Weights of a small mixture-of-experts language model, trained from scratch on English Wikipedia.
Size: 17 layers, 55.3M parameters.
Experts: 256 SwiGLU neurons an expert, 1 pick a token.
Below are experts of layer 7 (counted from 0) of a mixture-of-experts language model. Rows are named router (the router's row for the expert), gate (a neuron's input weights, with its number), up (a neuron's input weights, with its number) and show model dimensions 0-127. Each number is 128 + 24 x the weight over its row's rms, rounded and kept within 0 to 255.
After each expert's rows: "mostly gets" lists some tokens that are sent to it at least half of the time. This comes from a sample of Wikipedia text that the model never trained on.

# expert 11
router [ 97 100 107 161 103  97 149 161 154 105  92 155 122 106 112 126 107 159 141 165 153 120  92 108 135 155 105  98 103 110 119 118 121 124 109 159 124 125 149 112 118 129  99 148 100 154  94 118 101  96  93 100 103 107 154 111 125 154 108 127 152 106 127 105 143 101 156 152 164 110 152 148 110  93 144  99 129 148  96 157 135  93 125 101 147 106 109 155 151 142 167  96 158  93 148 103  94 101 107 148  94 139 163 148 102 152 146 155  98 156 153 164  97 153 153 105 151 157 118 102 103 157 147 110 142 138 157  98]
gate0 [180 151  74 181 172 141 114 108 113 173 113 111 129 140 121 121 128 136 106 129 130 141 204 148 106 121 139 129 182 128 107 117 126 129 126 126 155 100 119 114 107 168 127 112 113 163 148 123 118  99 132 123 105 136 117 194 133 141 148 106 137 107 123  87 116 157 141  90 130 111 131 128 155 105 146 141 150 197 134 179 143 153 158 138 106 117 163 160 146 112 125 125 152  85 116 157 163 128 117 165 131 130  88 171  99 163 129 106 115 131 123 102 140 139 155 148 181 131 115 190 160 124 125 104 133 103 164  85]
up0 [107 113 134  81 137 129 111 153 145 166 128 122 161 116  98 180 161  93 132 125 123 106 115 120 138 133 165 112  81 115 121 169 143 126 141 138 139 126 133 125 115 169 149 154 129  96 126 112 122 169 130 153 142 122 147 124 119 121 124 114 176 142 167 125 125 139 124 130 110 156 157 133 130  87 139 138 188 187 107 135 168 116  97 135 167 126 112 116 129 136 137 136 122 152 117 111 141 143 133 123 151 157 151 135 135 162 141 164 131 104 149 108  97 117  87 138 140 124 158 120 137 116 145  92 118 111 100 115]
mostly gets: " |", "″N", " following", " —;", " -", "):"

# expert 2
router [101 102 109 156 108 103 163 159 164 120 111 123 158  93 102 115 104 161 144 123 131 103  97  94 156 131  96  98  94 123 158 146 104 123 111 158 128 158 156 111 104  94  96 161 113 157 103 110 101 110  94 112 100 105 161 113  97 128 109 127 162 105 165 101 158 108 141 128 163  96 146 157 105  95 146 113 160 152  96 149 155  98 151 102 147 107 123 160 147 149 155 102 137 123 148 107 132 106 112 149 105 133 144 156 108 151 154 144 105 131  91 149  93 148 165  94 152 145 112  99 117 155  92 101 148 145 153 109]
gate1 [138 125 109 139 150  93 167 101 127 155 155 141 106 120 138 150 115 124 159  82  98 119 138 156  99 127 163 138 118  94 117 145 145 136 148 158 160 152 131 174 133  90 116  92  86 149 139 121 160 138  94  99 160 117 171 114 134 135 130 130 102 136 134  92 122 120 110 134 141 156  92 122 105 124 152  54 129 138  91 160 134 152 164 153 125 165 153 158 109 136 120 124  86 122 141 113 121 120 119 110 142 127 134 114 130 110 166 124 111 133 129 104  85 123 101 134 126 109 120 149 130 104  92 135  95 145 137 116]
up1 [106 166 132 126  88 155 110 135 131  95 107 100 145 159 115 109 171 113 128 143 138  90 144  89 127 140 144 141 145 150 162 149 120 131  85 126  99 121 115 132 118 135 125 145 161 113 132 114 121 122 166 150 105 153 121 105 103 152 183 119 157  82 142 144 144 139 142  89 162  97 194 120 137 138 123 195 131 107 151 130 124  97 134 116 161 134 115 114 140 152 137 130 130 117 118 182 109 108 144 139 122 156 134 121 127 154 111 143 133 129 167 124 191 113 137 121 118 139 105  75 137 137 106 125  98 133 149 105]
mostly gets: " work", " Department", " back", " school", " there", " House"

# expert 7
router [ 98 107  99 116  98  97 150 149 154 107 112  84 144  96 103 143  96 150 156 119 160 123 109 104 143 114  96 103  89 111 148 111 103 120  98 135 130 136 151 105 129 114 105 152  96 164  99 105  94 101  97  95 102 104 160 128 131 132 104 125 149 109 123  92 126 104 144 142 153 104 154 162 131  94 150 116 157 151  96 159 149  96 154  96 147 134 131 150 145 153 153 108 149  96 143  95 136  95 106 159 104 107 155 119 117 144 134 152 100 136  98 153 113 153 164  97 154 154 112 112 102 144 153 110 158 134 149 102]
gate0 [138 128 150 172 130 168 149 150 112 123 112 106 136 176 128  99 149 142 138 172 138 139  98 119 140 127 139  93 134 111 125 149 148 210 153 105 112 162 137 120 140 171 102 152 108 165 173 143 132 143 159 143  98 116 134 127  83 108 137 131 113 121 145 136 126 172  92 119 145  91 111 131 113 144 113 180 134 110 129 131 139 111 140 171 149 135 111 179 101 155  96 119 158 140  92 140 124  63  96 121 121  97  80 124  98 119 162 150 140 155 173 106 164 141 168 139 166 116 135 127 146 126 127 132 134 137 115 126]
up0 [124  75 139  89 103 105 100 120 155 179 114 157 140  91 126 128 123 134 108 109 132 139 162 150 156 125 134 136 119 143 147 115 111  60 125 155 160  97 132 112 134  84 125 115 174 124 106 134 134 125 113 110 173 139 125 129 163 151 133 124 153 151  96  96  98 124 135 132  92 103 133 133 132  97 153 116 106 134 147 130 153 157  93 115 107 126 119  62 150 106 153 140 122 137 138 108 148 201 112 140 116 156 135 124 142 129 121 115 123  90  94 145  93 138 127 104  88 132 154 151 113 156 131 108  98 103 154 159]
mostly gets: " (", "–", " \"", " ", "/", "°"

# expert 8
router [172 164 119  93 163 137 141 122 119 115 116 132 138 118 135 106 129 125 132  95 138 144 128 148 142 133 161 169 161 119 149 151 170 152 118 114 155 151 140 159 124 158 157 117 131  88 120 117 156 123 140 156 135 121  88 134 158  95 160 144  78 166 142 144  87 120  95 127 106 157 120 118 163 147  95 154 129  91 161 117 102 157 142 136 114 122 120 150 131 152 111 140 101 109  85 137 164 130 161 132 120 116 119  91 149 119 137 111 154 110 128 123 108 131 147 145 139 124 109 145 113 116 105 132 139  89 103 130]
gate1 [140 129  82 130 132 126 149 124 108 103 143 118 127 102 136 153 143 155 157 152 100 124 136 130 104 105 136  99  96 123 108 112 118 127 118 208 122  87 107 105 168 147 136 109 148 103 153 122 174 160 116 162 145 149 159 140 135 128 101 158 179 116 139 133 107 150 161  99 130 129 128 141  86 129 124 156  78 127 106 104 109 142 142 139 151 122  75 130  90 118 144 129 130  88 146 130 161 109 129 108 134 127 152 169 170 123 138 125  88 114 108 152 129 122 149 131  95 142 104 103 112 201 137  95 141 126 181 116]
up1 [151 118  81 118 144 113 130 114 103 122 146 147 115 123 160 151 149 126 168 163 109 119 120 114 132  75 126 102  86 111 126  99 125 157 148 195 121 117 101 104 194 130 149 127 137  93 148 139 172 161 109 162 118 167 166 162 159 112 137 141 176 138 114 135 136 150 144 118 123 122 127 136 120 124 140 139  69 141 116  92  91 126 141 101 161 122  44 124  99 116 153 135 139 100 152 123 150 112 153 104 128 143 149 153 146 121 123 129  86  98 113 143 108 125 141 140  82 139 100 110 106 188 142  84 163 120 187 118]
mostly gets: "1", "2", "9", "3", "8", "4"

# expert 4
router [ 94  91  96 150 106 111 158 155 154 104 100 147 147 102  99 126  98 159 150 156 153 113 109 104 157 140  98 112 117 117 139 127 101 116  98 151 132 124 152 100 104 107 109 156 106 158 113 114 110 104 101  96 101 103 155 121 101 149  96 145 150  94 144  97 143 109 164 124 156  97 158 148 108  94 130 133 147 145  94 156 161  99 165 101 156 115 113 144 163 138 154 103 149 121 149 110 110  95  99 158 103 131 159 154 110 152 149 149 100 132 144 162  99 154 155 112 156 151 112 104  97 158 123 109 164 147 148 102]
gate1 [138 144 153 162 136 153 154 126 124 133 118 133  88 102 128 142 154 143 113 109 159 143 121 131 115 122  77 170 123 170 162 142 108 115  87 158 134 143 116 143 139 151 133 106 131 123 127 127 102 150 141 109  78 102  99 155  58  72 126 135 120 152 124 114 132 135 108 116 130 107 124 121 154  85 131 115 143 172 112  70 123 124 110 162 113 163 101  61 148 142 171 111 156 177  89 151 104 117 188 112 161 128 162 144 151 122 159 153 185 145 119 103 114 136  99 134 130 127 134 150 210 151 126 108 113 122 138  93]
up1 [ 79 178 103 185 116 127 176 125 124 140 120 122 118  95 115 143 178 129  95 123 113 125 128 124 153 154 110 124 121 136 164  93 125 157 115 163 136 148 121 129 145  93 145 102 148 123 135 175 146 142 135 136  83 128 120 133 110 125 129  99 112 111 130  93 129 127 109 109  94 113 113  97 134 111 121 150 142 165  98 113 119 135 107 130  80 138  92 147 152 168 149 132 168 130 118 158 124 146 170 119 157 163 155 114 118 118 129 150 150 134 105 151 125 166 136 154 150 133 185 161 175 131  86 143  58 131 114 120]
mostly gets: " County", " Total", "°N", " Best", " held", " Date"

# expert 1
router [109 116 107 159 101 107 153 151 144 123 107 107 136 100 118 133 108 162 155 152 151 110 100 107 151 140  89 101 108 114 138 132 101 116 101 152 137 146 158 109  97 108  97 144 107 161  97 103 110 102 109 102 110 100 155 105  98 158  96 150 156  99 155 121 157  99 148 135 113 101 162 159 102 103 132 115 146 152 107 143 162 110 148 107 142 113 125 142 162 153 151  99 149 116 149 110 106  92 116 165  99  88 162 147 105 161 153 151  96 125 136 147 110 163 160 108 156 145 108 104 108 159 114 100 144 139 153 110]
gate1 [126 150 123 152 147 128 146 162 124 128 143 150  83 119 104 107 114 125  80 130 142 140 127 112  98 124 127 100 128 139 156 152  66 149 143 131 132 135 131 138  94 112 149 116  95  95 101 132 126 126  96 127 143  99 122 118 113 120 130 126 120 157 135 146 148 151 115 173 118 103 140 119 104 167  51  97 102 171 154 107 156 166 109 142 145 148 129 120 139 132 157 126 122 155 137 102 111 119 155 135 100 135 100 108 148 145 142 132 137 112 152 151 174 114 168  90 140 127 123 182 119 142 124 158 114 102 127 163]
up1 [126 117 132 128 159 107 149 118 116 166  64 119 124 146 153 162 109 137 162 130 142 102 164 156  84  92 128 115 154 148 136  96 184 134 129 106 137  94 144 142  95 114 128 143 201 143 131 169 143 175 140 146 130  97 129  95 168 112  94 113 131 111 110 135 133  98 115 116 110 143 108 156 106 121 174 144  93 142 152  99 121 129 141  97 149 148 102 130 104  99 108 161 124  95  84 137 119 121  89 146 118  99 170 135 124 114 124 159  98 133 125 104 116 151 123 151 118  97 149  97 155 159 137 146 147 138 157  93]
mostly gets: " century", "ism", " However", " because", " due", " ·"

# expert 0
router [105  93 111 148 102 106 127 142 153 115 101 126 124 104  98 161 107 152 126 149 156 101 121  91 169 138 119 103 107 118 160 142 111 133 107 146  85 125 155 112 117 123 109 156  96 163  96 126 112 116 123 113  96 103 161 109  96 155 113 142 155  96 136 101 164  94 148 136 119  96 136 159 109 107 170 132 145 152 104 147 156 101 134 110 146 112  99 109 148 154 156  95 153 114 149 100 107 109 101 125 111 111 159 159 133 152 145 163  97 115 152 151  96 145 147 102 144 148 120 110 112 150 161 109 152 149 149  99]
gate1 [111 101 147 154 117 146 113  97 101 119 144 126 103  90 171 120 178 120 155 136 105 132 132  96 148 135 107 171 138 108 133 107 152 126  92 134 138 130 123 175 121 129 159 140 109 113 134 163  86 122 141 174 129 138  80 136 132 139  49 141 103 117 124 113  95  69 162 128 151 127 112 125 117 146 124 109 133 130 140 114 124 122 171 127  91 116 118 116 124 195 138  96 131 129 105 129 117 129 128 149 144 133 139 171 109 148 122 157 148 115 152 135 119 148 136 174 138 107 144 114 134 129 198 162 116 129 124 142]
up1 [105 102 104  99 150 117  83 132 139 142 125 151 128 107  83  62 109 120 143 107 136 157  72 136 122 114 133 127 126 101 127  90  80 122 136 143 119 175 118 157 151 149 119 136 125 123 125 170 109 150 106 151  79 156 108 125 107 150 166 141 127 163 191 120 112 142 106 122 120 136 138 121 145  87 118 111 155 114  99 174 132 126 100 106 131 141 140 156 101 144 112 158 139 126 158 160 106  94 147 122 133 143  76 106 151 165 133 145 103 157  45 125 131 132 106 116 112 159 137 123  92 110 118 164 149 134 146  84]
mostly gets: " an", " this", " such", " The", " both", " career"

# expert 10
router [105 110  96 160  95 104 158 151 157 105 103 120 158  96 101 126 103 154 130 143 160  99 109 110 130 147 109  95  97  93 154 132  92 113 105 133 142 116 158 107  89  95 109 153 100 149 110  94 106  95 104  96  97 110 155  90 102 153 108 160 153  99 144 118 157 122 158 148 139 110 161 156 107 100 136 106 155 160 112 159 147 110 160 100 156 110 100 150 163 144 156 106 157 126 162 112 119  98  92 163 101 129 148 156 100 156 165 152 109 126 122 136  94 149 145  94 154 159 114 107  96 146 111  97 144 148 147 111]
gate0 [ 94 176 160 163 125 152 161 132 141 150 134 126  79 157 117 101 166 133  93 155  94 153 147 124 128 117 140  98 140 145 116 113 144 110 101 122 129  98 144 124  92 150 158 123  88 107 101 135 109 152 119 127 104 127  89 117 156 133 126 161 115 104 102  77  90 118 134 116 157 111 122  99  77 156 163 139 217 111 110 108 143 134 126 161 181 112 141 145 102 165 157 101 123 150 117  99 135 147 104 131 135  83 133 144 151 130 182 159 118 138 118 121 125 125 144 118 149 168 114 126 148 129 130 131 105 151 128  93]
up0 [145 112 126 117 139 155 124 113 129 130 194 109  79 105 169 144 115 135 133 158 154 115 134 148 144 161  85 129 142 126 150 166 119 144 151 123 106 126  98 111 133  83 138 140 128 123 136 122 126 104 118 131 110 155 118 115 142 110 109 133 122 121 142 164 176 113 156 141 127 116 146 159 148 103  83 174 132 134 120  93 145 126  92 144 101 109 127  95  93  97 117 127 138 125 165 165 110  96 110 147 155 153 137  71 128 158 146 162 170 147 112 131 143 127 138 116 141 118  93 115 155 132 129 137 102 129 123 138]
mostly gets: " October", "A", " September", " November", " December", " ."

# expert 9
router [109  93 109 164 106 109 149 146 160 108 105 116 145 109  95 135 103 158 152 158 153 101 112 107 156 163 107 112 101 108 141 100 109 124 104 140 142 147 156 104 111  95 104 160  94 155 107 109 101 102 108 111  95 101 152 109 102 163 102 156 159 101 163 113 146  97 150 141 136  96 157 151 106 100 165 134 155 140 103 159 165  98 146 105 145 103  99 144 154 135 146 106 158 109 163 112 102 106  98 153 105  97 157 146 109 162 145 157 110 104 129 155 110 155 148 124 155 143 104 106 101 162 128 107 144 146 160  99]
gate0 [119  76 148 138  58 138 148 122 107 168 159 147 105 131 141 159 119 108 104 114  88 147 124 160  98 162 122  77 121 149 131 125 123 143 167 155 149 128 134 143 151  98 141 189 181 140  69 192  81 146 133  94 140 118 130 133 112 125 109 128  98  95 119 122 149 117 118 145  95 116 146 139 128 157 121  52 145 134 164 117 142 141 110 113 132 145 153 151 116 143 134 149 113 123 141  99 139 163 134 150 112 138  83 100 137 113 134 120 141 119 140 108 159 156 171 124 111 118 120 132 117 116  92 107 112 120 121 164]
up0 [146 130  98 150 176 101 128 107 155 133 150 125 170 166 116  87  92 165 126 116 130  97 181 135 145 114 160  96 148 100 167 148 136 142 135 100 127 144 135 117  83 152  82 103 115 142 129  72 201 118 141 155 128 102 134 140 122 139 110 129 122 109 101 122 115 156 182 128 125 103 173 131 154 173 143 180 136 132  96 159 129 135 121 123 162 154 150 140 141 127 121 131 112 148 141 123 113 112 116 147  98 154 127  92 155 125  98  91 138 169 174 133 117 126 109  97 131 136 130 145 124  90 112 151 117 123 109 173]
mostly gets: " |\n", ".\n\n", ".\n", " |\n\n", " up", " all"

# expert 3
router [103  89 100 130  98 100 159 161 147 102 103 126 139 102 116 131  99 148 146 144 159  95 102  97 139 159 100 112 103 116 164 137 103 147 106 148 126 136 155 109  99 108 100 146 107 147  95 110 102  97 106 107 100  98 162 126  94 157 104 161 165 107 142  99 158  95 139 135 145 103 156 151 109 101 120 127 140 146 118 161 141 106 146 110 136 106 117 147 163 161 156  98 155 127 144 110 108 100 103 146 101 102 149 149 112 157 164 150 103 129 109 148  97 145 160  96 162 161 132  96  95 140 108 107 149 130 160 111]
gate1 [113 135 169 148 134 110 137 111 143 116 140 124 166 143 119 166  93 100  86 135 110 144 115 122 167 121 109 138 124 151 112 158 115 139 126 122 121 173 108 159 124 141 152 117 133 165 106 127  89  88 104 106 141 111 125 128 111 134 141 125 166 116 164 131 115 142 121 129 167 126 145 104 181 131 110 165 108  99 125 167 138 133  97 116 132 141 125 134 143  92 125 102 149 141 127 149 125 123 101 163 141  91 106  92 118 108  90 157 117 104  93 146  85 173 110 129 102 115 118 148 111 137 149 135 181 128 121 140]
up1 [143 135 110 128 121 156  89 154 114 124 133 153  93 116 134  88 138 147 120 124 137 109 163 113  91 130 134 129 126 127 136 114 146 133 123 144 107 106 153 128 132 102 112 149 142 118 163 131 112 182 138 120 120 131 138 129 151 111 118 117 118 115 110 137 120 140 143 110  92 146 127 144 138 117 159 125 146 115 169  94  80 121 157 177 128 150 111 120 127 168 142 151 134 178  98 138 121 123 113 100 108 191 134 110 124 137 191 107 124 139 160 115 160 120 161 111 172 138  97 123 119 111  96 105 114 127 133 144]
mostly gets: "ton", "ville", " China", "ley", " Japan", "ani"

# expert 6
router [133 164 123  93 130 151  89 120 126 148 163 105 137 179 126 109 134 110 136 128  82 116 145 128 122 136 105 134 138 121  98 119 107 136 133 134  97 141 100 155 168 104 138 138 134 136 154 125 146 121 127 133 130 142 127 160  98 108 121 100 110 163 139 145 100 149  99 100 138 131  73 105 111 177 125 151 137 144 175 125 111 133 144 150 107 146 152  87 103  96 103 138 114 170 117 136 116 169 108 127 172 151  71 129 115 120 135 119 134 150  97 139 174 123  91 119  91  89 146 119 177  83 154 132 101 120 121 143]
gate1 [116 120 159 153 144 123 155 159 127 103 124 142 150 146 161 106 137 150  97 116 128 126 135 135  99 112 143 168 100 126 141 158 106 123 111 143 136 158 149 162 113  90 134  85 110 161 132 176 145 198 163  99 134 133 119 108 172 176 122 145 126 104 129 111 124 101 127 115 136 149 122 146 107  80 123 123 159 141 176 165 113 164 132 123 118 142 155 125 146 170  79 138 147 119 124 104 101  98 116  64 106 126 139 114 149 132 128 123 138 147 133 119 130  94 144 161 136 195 138 139 150 136 106 128 127 106 129 110]
up1 [ 80 160  99 123 140 120 122 147 124 114 149 136  80 119 134 138 107 106 161 145 133 138 137  97 170 142 104 120 171 115 110 108 117 133 143 164 152 119  76 153 135 135 136 139 125  86 123 100 112 138  76 158 108 125 131  92  97  71  85 158 102 149 120 144 150 148 115  83 117 147 151 129 105 202 171 146 134 145  82 135 134  85 131 115 110 123 128 161 115 142 139 116 110 164 167 122 148 163 113 186 162  82 117 136 132 116  86 121 111 126 137 179 158 113 141 124 110  80 126 162 101 133 144  95 145 122 148 134]
mostly gets: " G", " Al", " d", " St", " D", " K"

# expert 5
router [127 146 197 150 121 132  72 127 116 143 126 152 126 159 130 151 140 126 119 150 130 132 179 127  88 139 167 137 111 182  90 104 189 131 139 119  99  90  66 134 124 162 124 110 130 136 133 187 141 168 192 126 133 171 116 153 137 142 124 124 131 121  88 116 142 122 144 150 148 124 137 135 125 130 144 107  71  96 121  85 131 129  84 122 145 120 120  97 123  94 137 137 135 136 135 124 106 128 109  82 129 157 138 119 115 129  87 132 122 147 151  87 169 133  94 128 138 142 161 141 120 139 130 153 105 149 122 148]
gate1 [184 106 144 105 124 122 151 129 158 133  85 134 167 144  99  77 129 113 121 102 159 146 172 175  72 134 137 129  97 101  98 153  88 170 168 102 100 139 145 112 112 123  96 173 143 143 136 117  97 120 126 107 139 161 107 144 118 131 123  99 133 131 111 120 124 124 115 136 124 167 149 112 120 115 117 109 162 155 111  98 127 139 164  85 150 127 136 103 102 159 152 110 148  96 118 116 115 133 183  94 138 158 134 146 132 166 119 152 182 186  96 121 116 114 143 115 110 148 120 132 136 126 129 154 147 112 144 122]
up1 [124 120 163  87  93 141 114 134 164 106 169 151 176 114  85 156 120 102  98 125 146 160 166 134 170 133 145 178 127 145  86 132 118 123 150 153 124 134 135 163 134  91 151 147 158 164 124 121 167 130 138 135 102 155 113 139 119 165 167 126  99 143 139 146 130  99 182  61 169 128 131 132  88  94 128 149 110 142 130 146 141 132 119 166  89 101 140 148  93 117 139 156 110 108 179 170 108 125 113 115 109 153 171  99  96  88 130 159 130 129 110  67 155 129 135 101 138 126 127 147 133 107 146 140 147 152 148 100]
mostly gets: " from", " into", " became", " in", " until", " with"